Weights of a small mixture-of-experts language model, trained from scratch on English Wikipedia: vocabulary 5091.
Below are experts of layer 2 (counted from 0) of a mixture-of-experts language model. Rows are named router (the router's row for the expert), gate (a neuron's input weights, with its number), up (a neuron's input weights, with its number), down (a neuron's output weights, with its number) and show model dimensions 0-127. Each number is 50 + 10 x the weight over its row's rms, rounded and kept within 0 to 99.
After each expert's rows: a language model's description of what the expert responds to. This comes from a sample of Wikipedia text that the model never trained on.

# expert 3
router:43 68 70 44 42 44 41 45 64 54 68 32 69 40 32 52 34 46 46 46 55 55 52 64 69 40 61 53 29 70 47 28 48 36 42 39 37 38 40 63 38 42 46 59 39 60 58 53 58 31 38 42 60 49 66 54 50 59 47 53 57 63 55 56 57 43 47 61 59 37 57 60 40 44 32 50 59 52 46 49 61 60 70 63 63 36 43 47 38 60 57 53 47 38 48 46 64 49 47 38 48 46 53 55 58 59 52 52 49 47 47 56 43 54 54 61 41 61 52 61 51 59 33 54 53 39 43 42
gate0:34 41 52 62 61 44 40 61 43 47 74 60 54 61 50 62 54 31 51 51 50 62 58 45 44 50 44 53 48 58 48 37 54 53 34 42 60 47 28 54 63 57 57 57 46 49 52 46 47 68 59 48 39 50 66 39 53 49 50 47 53 38 49 42 56 46 61 60 56 47 33 46 44 42 41 33 50 34 62 43 60 47 60 44 61 55 68 49 38 62 62 36 56 44 29 43 42 48 61 22 56 35 57 57 46 59 53 55 34 50 58 41 47 47 49 75 37 55 42 51 53 61 49 55 44 55 20 65
up0:38 39 56 48 56 58 54 51 55 31 64 40 57 45 49 65 46 45 40 52 53 49 59 50 55 58 58 47 49 58 47 62 44 51 62 37 48 65 35 53 44 55 55 45 37 30 68 52 46 45 60 40 60 52 61 56 58 33 32 44 36 42 48 49 59 59 70 38 55 64 40 43 48 54 51 41 59 41 50 45 56 46 43 37 39 35 52 61 46 38 51 33 64 50 34 61 45 43 57 37 46 35 47 45 36 72 45 67 41 51 80 60 62 55 49 68 57 58 50 60 30 66 57 49 49 33 52 53
down0:44 45 43 29 37 45 57 49 55 55 58 44 45 47 53 53 46 39 55 52 45 49 44 73 59 44 52 61 56 53 54 65 48 66 49 64 44 68 43 54 65 38 53 43 59 57 28 55 55 53 66 25 50 53 46 32 48 33 46 49 42 69 35 42 30 71 55 54 62 50 57 56 46 56 54 44 55 56 49 38 50 43 44 38 47 54 45 44 32 57 48 53 52 55 62 62 37 51 41 43 57 56 46 54 26 43 42 53 56 57 51 45 41 35 31 55 42 50 67 55 39 45 58 65 47 72 29 61
It responds to: Opening or closing quotation marks, and, or, &, and sentence-initial words like The, After, While, often in album or film reviews.

# expert 2
router:52 61 60 46 45 40 33 47 57 62 67 41 53 37 38 58 34 54 55 43 50 56 65 66 52 42 50 62 21 51 40 39 54 28 55 42 49 36 45 52 39 39 50 60 45 60 54 52 52 40 41 44 65 58 53 69 49 53 50 69 58 67 60 53 60 41 42 57 53 44 57 68 39 27 44 47 52 43 56 45 44 55 72 50 57 33 46 38 36 58 56 47 42 55 30 44 58 60 48 42 56 39 63 58 58 62 58 54 51 40 53 72 54 52 57 49 53 67 63 60 60 48 43 61 51 38 38 48
gate0:52 49 53 41 32 32 35 58 29 67 45 45 49 28 45 52 58 56 67 42 47 46 71 42 52 69 37 48 32 58 38 50 50 48 56 46 54 32 46 64 61 57 45 43 70 61 52 24 47 68 55 57 62 45 58 57 49 32 52 56 55 44 73 39 56 54 43 50 48 59 66 65 52 48 51 54 51 82 51 67 53 60 48 40 46 51 51 47 57 51 49 42 33 59 49 49 55 48 37 55 37 52 59 38 39 65 59 54 58 60 37 50 48 43 46 50 50 44 39 41 59 54 41 48 49 48 53 49
up0:42 57 59 51 43 39 41 32 51 39 48 53 52 31 64 63 64 53 50 41 43 63 60 51 43 49 63 68 61 42 59 52 41 50 55 72 38 51 57 34 61 52 68 66 49 49 44 69 44 35 53 44 51 39 50 37 57 34 34 47 45 54 42 57 34 33 51 71 61 69 44 52 52 41 36 45 56 62 38 52 51 50 47 44 44 67 44 45 68 62 52 48 74 52 54 62 45 55 47 49 70 59 42 44 30 41 29 45 33 52 52 42 64 56 51 51 39 46 47 51 48 44 52 59 41 51 49 55
down0:47 37 62 50 58 53 44 49 52 50 41 37 29 46 53 52 49 53 48 57 47 46 66 58 45 50 47 46 46 77 39 55 30 54 37 39 54 42 52 63 50 53 49 48 58 51 53 60 56 51 58 56 50 55 50 41 69 53 50 40 48 47 38 43 44 37 50 53 66 48 39 72 53 48 41 41 72 33 50 58 39 47 56 81 65 38 56 70 47 60 72 16 49 48 34 43 51 38 42 44 53 50 43 52 49 66 60 39 53 46 61 39 44 56 47 50 59 43 62 52 62 41 51 55 36 63 42 50
It responds to: Words opening biographies, such as born, nationality and occupation words, common first names and decade digits, as in American baseball player (born 1970).

# expert 6
router:41 58 63 41 52 43 36 49 58 63 55 35 62 48 23 63 34 47 56 41 62 71 62 58 73 37 47 62 36 48 51 34 47 31 38 39 28 49 49 49 41 40 48 50 43 55 57 62 62 40 46 46 55 47 63 58 41 54 37 60 46 67 60 53 40 47 31 54 57 53 58 50 38 44 37 38 57 47 51 60 66 67 57 62 57 40 48 51 49 50 68 45 46 54 45 56 53 55 37 45 55 48 63 55 59 47 58 30 48 47 48 68 45 55 49 51 49 70 56 53 50 63 29 56 49 54 41 44
gate0:37 55 59 49 53 68 43 48 34 36 56 49 55 44 42 51 37 32 58 55 67 52 51 60 60 55 46 69 51 46 49 58 53 47 60 51 35 39 49 43 68 59 54 53 38 46 52 57 51 55 44 50 29 39 63 51 55 63 44 53 50 45 47 58 54 43 49 45 73 47 55 34 52 50 57 29 37 38 49 46 58 67 54 50 38 29 62 48 43 32 70 41 25 49 58 45 62 41 53 45 51 66 55 51 48 53 50 32 65 30 49 57 60 40 55 46 62 51 56 59 42 72 29 43 54 39 42 47
up0:34 45 60 42 46 62 65 37 48 39 52 51 53 47 37 53 33 34 34 33 58 59 42 65 59 56 50 53 43 46 54 49 61 49 55 64 51 60 63 47 80 57 54 49 56 41 56 41 41 61 39 42 39 37 53 57 36 44 51 61 52 34 30 66 45 55 55 58 64 42 72 52 50 59 41 48 27 34 38 58 51 66 48 53 35 49 48 47 58 50 60 34 33 54 59 54 46 36 60 50 50 57 52 52 63 50 61 37 56 53 57 49 52 61 36 37 45 36 47 56 41 74 50 62 46 54 44 54
down0:67 55 60 43 56 61 59 50 42 36 49 46 35 52 57 42 56 63 25 61 58 30 53 55 61 56 48 60 43 47 54 42 35 56 30 49 58 55 39 34 39 54 64 50 53 56 62 34 41 54 58 54 44 47 64 43 47 67 54 60 41 50 51 42 57 49 68 46 43 70 51 42 64 65 44 57 35 51 54 49 42 49 46 67 41 46 51 57 46 56 64 56 29 42 55 55 52 68 57 44 49 50 55 42 34 35 56 56 61 31 44 55 80 53 58 39 58 53 67 40 41 46 56 33 46 42 43 42
It responds to: Hyphens inside compounds such as aide-de-camp and award-winning, plus middle pieces of words and non-Latin script bytes.

# expert 9
router:39 59 71 49 35 41 48 44 61 48 64 33 61 49 29 67 31 51 61 50 68 62 43 57 59 35 61 48 21 62 59 35 52 28 51 42 42 51 42 54 48 44 42 58 36 52 68 54 57 43 23 61 56 49 51 55 62 65 43 64 53 59 62 56 41 41 47 53 64 39 55 49 45 34 47 41 59 49 50 55 49 55 69 49 52 39 45 34 49 49 58 46 35 47 35 54 58 58 47 54 54 43 53 53 52 64 58 47 45 43 45 58 51 51 63 61 36 52 56 53 60 68 36 57 53 46 53 54
gate0:38 57 44 32 38 63 50 41 60 45 59 49 65 48 48 63 45 52 53 45 63 53 36 48 50 50 34 63 33 52 50 63 48 39 59 48 22 34 39 63 43 52 49 59 53 50 57 37 46 45 51 57 50 58 60 65 35 71 44 55 44 38 66 52 57 55 34 41 54 37 48 53 60 59 53 47 62 43 61 58 55 49 39 52 52 40 21 57 46 45 38 54 37 48 54 49 69 64 38 49 44 57 61 56 40 48 43 53 57 47 32 49 57 44 53 51 53 49 26 57 48 57 59 72 60 38 30 61
up0:28 41 41 51 34 71 57 33 46 62 42 48 63 53 45 49 42 47 41 50 41 53 49 47 50 49 48 55 44 45 49 51 50 47 54 43 56 47 43 47 62 62 54 54 36 51 57 47 64 52 52 60 39 51 45 58 64 73 55 68 27 39 77 58 46 42 45 46 46 30 41 56 56 46 59 51 48 34 60 47 52 52 43 47 51 39 38 65 61 45 44 59 41 54 57 44 46 49 59 30 52 62 60 56 35 44 56 59 45 63 62 41 51 53 29 43 38 42 26 43 68 48 69 51 64 59 41 70
down0:59 47 49 50 49 39 53 42 57 55 55 50 34 54 49 54 48 69 47 50 30 26 52 26 55 57 31 44 53 61 36 59 38 46 53 32 47 31 45 63 72 47 37 62 51 34 46 37 51 30 64 44 44 49 44 60 40 60 46 29 34 54 65 54 56 49 42 50 45 61 51 50 49 61 58 55 38 38 45 44 68 42 49 50 53 45 35 62 52 54 43 50 56 48 61 50 65 42 42 68 46 52 63 55 51 40 37 49 63 54 57 61 46 49 38 38 49 70 56 36 51 57 71 54 65 57 53 57
It responds to: Wiki heading markers (==, ===) closing section titles like Notes or Gameplay, month names in dates, and decimal points.

# expert 14
router:41 65 56 43 33 47 42 58 50 41 64 35 58 51 31 74 31 50 68 40 55 55 49 52 59 38 55 61 36 50 35 33 36 28 30 46 51 44 51 53 45 36 42 55 41 55 57 45 52 39 42 51 64 62 64 53 45 60 50 57 65 54 66 62 58 46 38 58 58 48 58 60 42 34 35 47 58 52 51 54 67 52 67 50 60 54 40 53 46 57 62 48 33 54 49 45 65 65 50 39 49 33 50 58 49 57 63 46 54 31 51 47 44 53 58 57 41 63 52 65 62 67 45 59 51 45 58 50
gate0:48 69 58 36 32 35 52 49 48 51 68 45 59 49 44 60 49 53 56 44 53 52 57 61 57 46 49 48 44 63 38 31 51 40 39 74 42 62 59 41 52 48 58 54 51 56 47 61 52 51 58 32 44 41 52 40 56 52 52 35 35 48 47 69 39 51 41 37 55 31 58 62 43 62 52 40 54 42 25 59 65 49 55 60 49 53 35 47 55 61 42 56 33 49 47 51 67 50 68 46 45 55 59 65 54 43 51 25 70 72 55 41 45 49 48 49 55 33 60 52 58 48 43 66 53 57 32 44
up0:46 45 58 48 68 68 46 17 59 52 53 58 50 55 51 45 74 52 51 51 40 63 45 57 37 54 63 55 52 60 41 60 59 45 55 57 44 51 47 46 72 34 47 58 59 60 32 62 55 53 45 48 49 50 44 52 56 43 31 51 33 31 57 36 49 53 44 45 34 46 48 46 34 53 47 39 59 53 55 57 46 60 48 64 54 51 52 46 53 66 59 31 58 43 53 64 38 49 52 47 69 36 53 41 55 55 44 48 38 37 46 49 48 28 58 49 54 55 48 21 41 35 63 45 58 44 65 34
down0:61 48 49 49 50 40 68 38 33 56 39 46 64 45 62 40 59 39 47 44 48 39 53 55 49 47 50 45 55 38 48 51 61 64 43 38 33 52 46 40 61 58 60 68 65 45 53 53 50 58 52 54 56 51 34 49 60 40 69 53 40 50 52 57 31 45 31 53 30 57 75 50 70 42 38 45 33 52 58 62 49 58 46 49 62 68 41 42 47 34 52 49 35 48 60 40 67 61 45 46 27 41 45 51 39 64 51 64 53 52 52 55 44 49 68 69 44 54 42 63 40 47 38 68 44 57 55 47
It responds to: Capital letters and syllable pieces in transliterated Asian and other foreign names, such as Kh, Zh, Sh, Hanja, Gansu.

# expert 13
router:41 60 63 41 41 48 44 37 68 51 65 43 54 44 26 62 40 42 52 42 59 62 55 56 71 47 50 69 25 64 42 35 52 19 39 42 53 56 33 57 53 41 41 47 51 66 54 60 56 49 34 50 50 60 56 64 46 55 53 59 61 60 66 51 50 47 31 55 62 45 52 49 36 36 47 44 66 57 39 54 54 54 62 49 56 45 46 42 47 54 45 46 42 37 52 44 66 54 45 48 55 42 58 46 60 67 52 42 62 44 48 68 51 55 57 60 45 62 47 66 54 49 39 66 62 34 48 39
gate0:53 59 53 45 50 57 50 32 59 48 49 48 45 56 52 77 50 52 50 46 48 53 54 60 66 48 47 68 51 56 51 50 32 32 67 48 27 44 36 48 44 51 63 43 43 35 60 54 41 41 30 45 36 66 76 40 48 54 42 52 51 66 55 52 49 59 49 48 61 51 42 60 61 37 45 50 53 30 39 50 42 59 58 47 53 52 57 66 52 53 49 50 50 34 48 39 56 59 22 61 49 58 58 42 58 63 52 39 62 47 65 72 54 35 60 51 63 55 39 54 34 42 55 33 47 42 43 61
up0:51 45 51 50 54 38 41 48 37 53 54 54 53 52 45 58 54 35 39 51 50 49 54 40 41 59 40 30 49 44 59 57 40 68 43 50 38 54 65 56 38 47 54 53 73 69 36 45 43 57 66 65 64 27 43 51 36 54 46 49 55 42 43 60 68 45 40 70 61 59 50 49 49 50 58 77 46 41 46 50 54 52 48 57 69 55 58 44 27 52 50 33 41 56 44 52 47 47 62 59 41 58 49 69 56 46 46 47 43 44 54 49 37 58 45 45 32 60 76 23 43 44 38 48 41 46 54 57
down0:49 56 49 71 35 53 59 65 54 52 60 57 43 59 61 59 35 49 63 53 56 60 32 63 45 52 62 51 45 43 58 43 61 42 53 29 60 34 52 65 60 58 38 46 45 61 48 29 23 51 57 53 43 40 51 51 63 56 55 61 49 47 54 55 48 34 51 56 43 51 39 68 48 52 24 62 41 50 34 45 57 55 30 57 39 65 34 54 42 44 54 47 56 48 29 64 55 42 55 50 66 67 55 55 57 37 56 54 48 47 31 38 59 51 45 50 50 41 37 46 48 57 48 52 28 58 52 46
It responds to: Pipe separators, numbers and header words in Markdown tables of sports statistics and results: | 3 |, Apps, Votes, Rank.

# expert 0
router:48 72 61 36 52 39 36 36 59 67 71 42 52 47 43 51 44 40 56 44 56 66 48 55 65 49 66 47 31 60 32 31 35 14 45 50 49 44 47 57 38 44 38 60 54 61 53 40 48 39 50 50 60 48 51 62 57 66 44 59 48 62 62 60 61 47 50 63 55 39 51 64 41 38 48 41 53 55 42 56 61 55 49 49 56 51 34 40 35 52 62 55 48 57 28 46 60 54 52 52 52 51 53 63 53 65 51 44 56 48 28 65 59 54 50 54 36 54 60 68 50 53 44 53 48 43 42 47
gate0:50 50 49 53 43 62 33 57 31 50 48 44 58 47 41 39 42 37 68 51 49 49 45 41 44 41 44 53 44 51 75 52 48 34 52 73 47 65 49 51 49 64 31 39 56 44 61 49 68 46 47 55 43 48 53 64 50 51 51 61 43 65 72 62 49 67 44 65 52 36 63 36 44 50 49 35 73 55 42 70 57 45 48 40 39 43 49 50 60 37 52 49 24 42 52 50 58 57 50 68 60 65 31 47 41 60 57 50 44 53 41 61 40 62 49 50 47 48 43 69 56 64 61 43 49 44 56 56
up0:36 60 56 47 52 43 59 53 60 35 48 49 32 46 45 45 45 48 47 54 66 60 49 55 68 45 38 58 47 45 43 43 53 57 37 55 47 54 45 45 48 42 56 53 53 57 43 51 53 69 46 58 35 59 48 31 53 39 50 30 59 34 44 53 44 44 40 38 69 32 45 48 54 55 58 61 46 37 47 41 33 60 62 61 47 43 63 45 65 69 37 49 62 60 75 55 42 50 53 34 66 40 79 51 57 54 41 32 53 50 66 41 53 52 68 60 44 51 56 32 30 46 49 52 53 38 44 47
down0:43 47 77 64 57 49 47 68 48 46 67 54 33 51 40 31 47 55 29 42 49 66 46 64 45 47 48 49 60 37 48 41 47 51 46 50 54 35 57 47 43 64 63 60 47 27 49 59 53 41 52 47 47 46 43 51 47 56 40 48 56 55 42 53 51 38 51 53 50 31 58 37 47 50 50 49 48 59 58 50 60 73 43 33 59 63 56 72 34 53 73 50 43 29 52 66 49 57 45 53 44 32 43 45 56 56 51 52 60 43 53 48 30 38 61 38 65 52 56 43 53 53 43 67 32 39 64 56
It responds to: Closing parentheses after ages or numbers in infoboxes and tables, plus country names and name pieces, as in (age 31), U.S.

# expert 5
router:45 66 71 52 47 37 39 63 64 46 57 42 59 41 35 60 44 41 57 47 60 63 53 56 60 45 63 53 33 48 40 33 47 31 47 37 55 35 37 51 36 52 44 58 46 62 72 62 57 57 26 46 57 63 45 54 56 59 44 52 59 54 47 54 46 40 38 59 58 31 48 63 39 35 33 51 56 55 43 50 51 57 63 52 59 48 52 45 48 66 58 49 44 53 34 40 49 63 52 48 54 47 63 55 63 58 54 46 53 38 36 73 53 64 46 52 35 62 41 61 61 64 45 67 57 32 48 53
gate0:44 70 49 55 57 38 37 61 56 68 55 33 60 54 43 65 49 42 40 38 57 50 47 58 66 53 20 47 42 78 56 28 50 48 46 60 43 42 29 50 44 54 41 52 45 76 62 41 47 51 50 52 50 54 44 55 50 43 44 63 51 41 52 62 30 67 30 50 60 59 49 55 47 37 42 50 50 53 37 51 47 55 42 47 52 59 68 53 55 40 45 59 40 37 41 33 47 43 35 58 43 45 67 55 64 49 45 45 47 50 47 48 67 35 59 61 68 57 53 61 50 49 59 51 54 49 52 59
up0:62 42 55 27 50 47 42 16 46 50 51 74 64 60 49 29 51 51 43 34 42 47 56 49 69 36 62 35 51 51 55 54 56 39 50 49 44 59 41 46 53 51 61 46 78 44 43 39 49 59 57 53 48 45 53 41 44 57 74 54 65 48 54 41 58 48 45 49 44 55 59 48 52 62 69 57 60 47 53 43 44 54 62 44 58 50 30 45 40 47 46 54 71 38 54 54 57 45 53 40 65 45 56 43 34 39 50 48 38 61 42 50 48 66 63 49 55 66 51 49 45 57 44 71 33 55 52 47
down0:57 39 45 43 48 46 40 29 63 37 40 44 54 51 59 47 51 32 37 46 52 51 62 52 50 33 52 53 47 43 58 37 57 46 48 52 58 50 63 40 51 42 40 60 54 62 42 54 54 56 60 34 54 42 52 54 42 44 54 53 62 44 59 44 54 42 64 54 43 39 47 24 56 46 55 64 57 49 46 63 42 57 52 44 46 44 50 27 56 56 32 53 53 61 51 65 59 41 76 48 48 51 50 58 39 63 79 40 63 61 33 66 43 38 54 84 45 37 48 59 58 34 42 56 37 56 51 56
It responds to: First pieces of split common English words after the or a, especially in descriptions of buildings, geography and machines: bas(in), stor(eys), connec(t).

# expert 7
router:50 67 74 38 49 45 49 45 57 45 64 45 55 35 33 49 33 40 54 42 56 71 56 51 56 30 47 68 38 61 36 31 61 30 49 44 53 44 28 64 42 48 47 51 31 48 45 51 57 46 34 44 69 51 48 50 46 44 49 57 69 57 62 55 48 48 43 65 69 41 55 46 36 55 40 52 51 52 41 67 52 54 58 47 57 39 50 42 37 58 46 60 39 49 36 52 56 55 37 54 55 59 55 55 54 61 53 38 64 45 50 57 47 58 69 72 48 60 49 50 58 44 32 59 53 46 64 61
gate0:55 65 62 49 48 44 51 47 47 53 49 38 52 58 47 38 62 46 78 27 51 47 54 56 44 51 49 50 48 58 52 34 57 53 45 50 59 43 37 54 47 56 61 50 49 48 54 49 42 46 44 41 33 38 40 53 54 34 43 53 60 59 53 48 33 48 52 50 65 48 79 39 29 50 45 54 38 71 30 38 48 62 50 68 44 61 54 45 46 71 54 49 44 56 40 35 51 37 69 44 62 63 55 49 35 44 62 52 38 36 54 31 39 62 54 62 71 38 57 45 46 50 55 46 40 42 32 53
up0:64 46 68 59 51 69 45 46 43 36 48 38 47 47 52 53 41 38 43 32 34 21 33 60 57 44 60 47 54 43 63 58 48 45 54 41 45 58 59 42 47 51 61 51 60 50 75 50 47 59 31 56 25 47 43 58 36 51 64 50 58 62 50 40 33 43 52 54 52 29 46 60 54 51 55 46 45 41 50 49 53 46 42 44 56 63 49 62 71 59 65 27 53 47 68 72 55 28 56 60 54 47 52 39 65 46 61 47 44 62 54 45 54 54 38 45 55 43 58 38 49 53 56 43 52 51 44 47
down0:65 40 58 38 53 53 59 27 58 59 35 51 43 49 46 49 58 44 46 43 74 39 35 49 59 45 50 46 47 62 45 52 51 48 49 58 38 44 65 42 58 70 63 39 58 59 40 43 47 29 44 33 49 55 46 39 57 51 58 34 51 39 54 62 37 61 61 60 53 60 51 35 56 39 64 51 29 36 61 42 60 57 64 63 52 67 46 56 43 53 48 48 39 41 29 38 46 51 50 64 43 64 35 41 62 51 51 48 52 26 62 60 52 54 50 51 57 53 58 70 55 38 48 62 41 56 49 39
It responds to: Middle pieces of proper names, often foreign or accented, such as place and person names: Vanc-ou-ver, Mon-tr-éal, Leó-n, apostrophes.

# expert 4
router:49 73 74 38 36 48 40 43 49 47 65 55 57 43 31 51 45 49 54 34 49 60 57 62 63 34 70 70 34 59 42 44 53 24 27 39 41 40 41 40 53 45 45 58 50 57 47 47 50 60 45 46 47 59 49 59 56 60 41 54 62 68 59 60 53 36 57 52 57 48 58 63 52 43 31 41 50 51 42 39 54 62 58 67 46 32 46 40 52 59 53 44 47 47 46 47 61 60 51 52 50 41 52 58 64 54 38 42 51 53 48 49 44 65 65 59 32 43 53 49 56 56 41 76 59 39 56 58
gate0:73 69 64 37 57 55 51 65 54 61 73 53 44 61 46 60 46 39 36 59 44 47 50 52 65 62 48 54 43 58 56 43 63 33 44 28 61 48 42 40 33 31 38 60 51 60 39 61 54 52 64 28 36 54 51 54 59 50 50 57 58 36 55 46 44 53 52 52 49 52 55 41 41 45 44 63 56 47 55 53 52 56 72 61 46 37 41 44 57 46 37 52 60 45 59 36 68 52 49 44 46 43 35 43 60 51 40 38 49 59 37 47 30 60 58 38 44 52 30 47 46 57 55 57 64 62 62 36
up0:49 55 34 57 52 39 60 55 51 39 35 42 57 57 37 59 42 47 66 48 50 32 50 34 64 49 69 44 53 45 38 47 64 57 46 49 55 55 52 36 68 43 53 51 55 49 64 47 73 47 66 49 48 47 38 62 51 77 53 70 40 52 34 53 51 78 45 56 55 59 50 40 49 52 54 65 49 43 47 36 55 57 63 48 40 44 39 46 50 31 46 58 44 54 52 50 58 50 49 48 39 43 42 66 36 41 41 53 41 58 52 41 43 69 28 62 69 45 57 63 43 37 46 30 49 49 57 54
down0:49 63 55 63 66 44 47 44 44 52 54 45 48 52 55 44 59 39 42 44 34 63 64 48 48 51 58 66 41 50 54 45 43 43 52 72 60 62 49 48 43 50 42 50 56 51 42 58 39 56 59 68 44 31 54 64 54 48 36 49 38 42 55 51 39 50 58 32 24 49 64 45 37 57 49 62 48 58 50 56 50 58 54 64 51 50 40 52 52 49 45 47 53 37 45 47 69 56 30 40 52 24 28 44 45 58 50 41 68 59 70 49 58 56 61 51 60 49 40 48 55 47 43 47 27 69 67 25
It responds to: Final pieces of words, especially infobox field names before a colon, as in Engagements:, Founded:, Discipline:, Platform:, District.

# expert 12
router:43 61 76 50 44 45 35 48 69 47 64 44 64 43 39 56 24 50 55 44 60 60 63 56 64 38 65 59 25 61 38 33 44 39 46 47 41 43 46 72 54 33 37 52 42 50 52 58 54 43 40 55 53 54 61 66 46 58 55 55 65 51 51 58 42 50 30 62 52 44 50 54 43 35 30 41 67 60 46 45 60 67 58 60 56 41 54 42 39 59 45 48 43 47 51 43 53 52 44 42 50 58 54 57 62 51 45 50 39 39 38 51 49 68 62 59 53 57 57 63 55 55 37 63 58 33 42 55
gate0:55 61 62 56 47 50 46 31 47 62 56 49 58 51 40 61 44 45 64 46 66 42 55 50 71 47 71 45 44 48 40 44 43 54 57 77 40 59 50 52 25 65 50 47 35 50 53 47 41 71 43 50 48 47 52 52 50 52 38 58 65 35 45 40 57 41 57 49 48 45 30 31 22 71 42 39 46 45 52 63 58 51 50 39 46 74 42 39 58 49 54 36 55 51 50 41 54 36 49 41 53 55 47 53 55 53 44 57 46 26 51 46 63 43 68 71 44 49 48 61 53 40 46 43 45 50 46 44
up0:44 45 67 54 64 57 41 43 52 42 55 56 47 52 58 37 45 35 41 57 39 43 46 49 49 65 42 45 48 55 64 49 49 47 52 51 50 45 44 34 62 48 35 24 57 51 53 42 52 54 35 62 28 52 55 60 49 81 55 75 80 44 50 59 49 67 49 46 42 47 30 60 43 62 43 40 47 61 48 37 54 58 45 66 44 60 51 50 63 38 50 43 46 45 50 45 62 32 63 51 53 56 56 47 63 69 43 63 54 46 40 37 44 48 49 73 53 47 44 60 46 34 52 50 56 48 64 52
down0:45 36 60 46 52 54 40 46 50 40 51 65 55 51 53 49 50 42 42 43 47 44 43 44 49 55 42 36 39 43 78 40 43 35 66 50 51 48 56 41 39 52 48 51 40 50 50 45 42 52 35 54 38 34 48 48 54 50 47 61 71 46 72 61 64 48 66 49 57 50 34 62 33 54 60 50 45 59 56 70 55 36 73 54 42 64 38 68 48 41 55 42 46 29 74 65 51 55 55 49 62 65 69 43 53 49 63 51 53 35 40 43 30 39 49 42 43 53 54 40 43 54 49 60 51 54 55 66
It responds to: Prepositions, articles, pronouns and modal verbs in running narrative prose, especially infinitive to, as in would go on to, decided to.

# expert 11
router:50 72 63 47 45 37 46 45 56 51 70 38 57 42 20 61 28 42 56 40 59 57 52 57 55 35 61 56 35 58 45 33 48 31 33 47 49 39 40 60 38 53 49 70 45 65 56 58 49 41 39 62 53 54 55 57 60 65 41 63 61 65 54 54 57 46 35 65 54 37 51 55 43 43 36 56 62 45 54 50 54 55 70 62 53 34 40 41 43 60 57 49 48 47 50 52 44 50 57 59 68 49 58 65 56 58 43 36 58 32 51 55 36 58 50 57 45 67 52 55 52 47 41 58 55 38 48 43
gate0:45 53 59 61 39 68 45 39 76 36 61 51 37 66 56 51 39 51 47 50 36 54 62 50 61 34 45 57 43 50 41 43 43 40 72 45 34 58 46 67 38 64 42 55 70 57 38 59 54 39 39 50 26 64 71 45 54 44 35 36 54 57 51 51 52 65 29 56 52 37 45 53 60 56 49 47 46 50 51 65 42 56 49 65 45 67 35 47 48 54 56 49 41 29 48 52 60 52 50 44 33 48 43 47 53 65 42 41 44 49 54 69 59 56 52 47 48 61 47 57 48 55 38 64 53 53 49 66
up0:46 60 50 58 46 43 57 56 63 44 49 29 47 57 55 47 46 46 48 40 60 47 44 62 67 54 62 63 51 40 54 53 49 48 51 39 43 60 43 50 34 62 63 40 59 48 52 42 36 59 43 60 39 54 43 55 43 55 49 37 57 40 31 44 43 66 42 62 45 40 51 44 61 53 27 48 58 33 59 55 49 50 61 51 40 30 36 48 48 59 59 21 62 37 56 56 43 61 66 68 39 41 51 44 50 58 43 55 62 54 40 57 56 50 41 55 66 76 47 36 61 40 47 65 67 46 27 51
down0:30 61 55 48 33 35 53 58 68 56 35 53 44 53 52 55 57 32 45 46 55 58 50 50 45 51 46 70 41 52 33 63 36 53 63 41 44 49 61 44 61 74 54 49 35 43 53 40 50 61 58 80 54 50 55 62 59 64 35 61 42 32 41 57 33 51 34 40 46 58 46 56 30 61 59 49 50 30 51 42 52 49 46 49 53 41 51 54 28 45 60 46 61 49 64 54 49 42 59 61 52 53 52 63 44 62 40 51 41 59 52 54 50 22 64 50 48 56 50 50 42 45 46 60 59 39 37 56
It responds to: Word-ending suffixes such as -ation, -ity, -ment, plus single letters and symbols inside LaTeX math formulas and some table numbers.

# expert 1
router:53 72 64 48 45 36 31 51 59 62 73 26 66 30 43 59 49 47 61 56 71 49 60 60 65 51 59 59 18 51 53 37 42 36 49 53 39 48 45 57 41 44 56 59 40 60 44 49 53 49 47 51 52 52 49 68 48 56 52 55 69 47 51 48 54 46 37 69 57 38 60 54 48 39 37 44 55 49 39 58 57 56 60 48 54 43 49 39 43 55 57 51 37 48 45 30 59 56 54 46 50 42 50 52 52 57 44 48 69 29 44 49 46 52 71 57 43 61 51 49 56 58 41 54 62 28 44 42
gate0:48 44 56 52 60 60 39 40 71 55 58 51 42 46 49 57 46 35 58 52 49 58 48 50 57 44 42 55 47 48 74 53 52 54 42 60 55 38 48 52 36 57 34 74 67 54 54 73 40 47 54 49 49 39 52 47 49 42 51 44 44 47 41 51 61 56 52 54 55 51 44 34 50 67 55 39 46 63 50 65 52 44 40 52 42 41 31 28 45 67 53 55 53 43 43 82 58 46 54 48 40 54 32 40 46 43 45 57 43 54 43 43 20 61 34 55 58 67 41 61 40 54 52 61 43 32 63 37
up0:35 51 44 39 75 60 51 49 51 47 53 40 67 49 49 68 45 42 46 47 51 45 51 60 44 46 49 37 60 39 43 48 56 52 40 68 62 49 58 84 54 52 60 42 44 39 63 49 52 41 74 50 47 66 35 44 59 67 61 45 42 47 60 42 60 48 34 46 46 37 44 46 45 51 60 48 51 42 55 50 32 65 55 52 53 41 39 58 45 39 58 48 56 49 56 77 37 26 56 55 45 43 35 65 31 51 40 47 44 43 58 48 66 51 43 55 47 53 37 56 37 44 63 50 58 41 62 47
down0:49 49 40 47 42 60 50 44 47 62 35 75 63 48 50 51 38 57 47 46 49 69 46 69 40 31 50 53 49 72 66 59 54 49 46 46 44 54 41 60 46 47 54 45 56 29 47 51 49 38 54 53 56 38 57 66 58 42 51 58 36 48 58 42 48 51 43 65 34 58 65 31 36 36 43 47 51 41 51 53 51 65 50 59 35 63 33 56 54 45 56 23 38 34 63 61 48 55 53 36 44 49 57 61 70 56 50 41 62 58 53 44 48 47 48 56 47 45 27 36 39 48 56 58 56 62 44 68
It responds to: Prepositions and forms of be/have after a noun or subject in prose, especially census statistics: households in, were from, there were.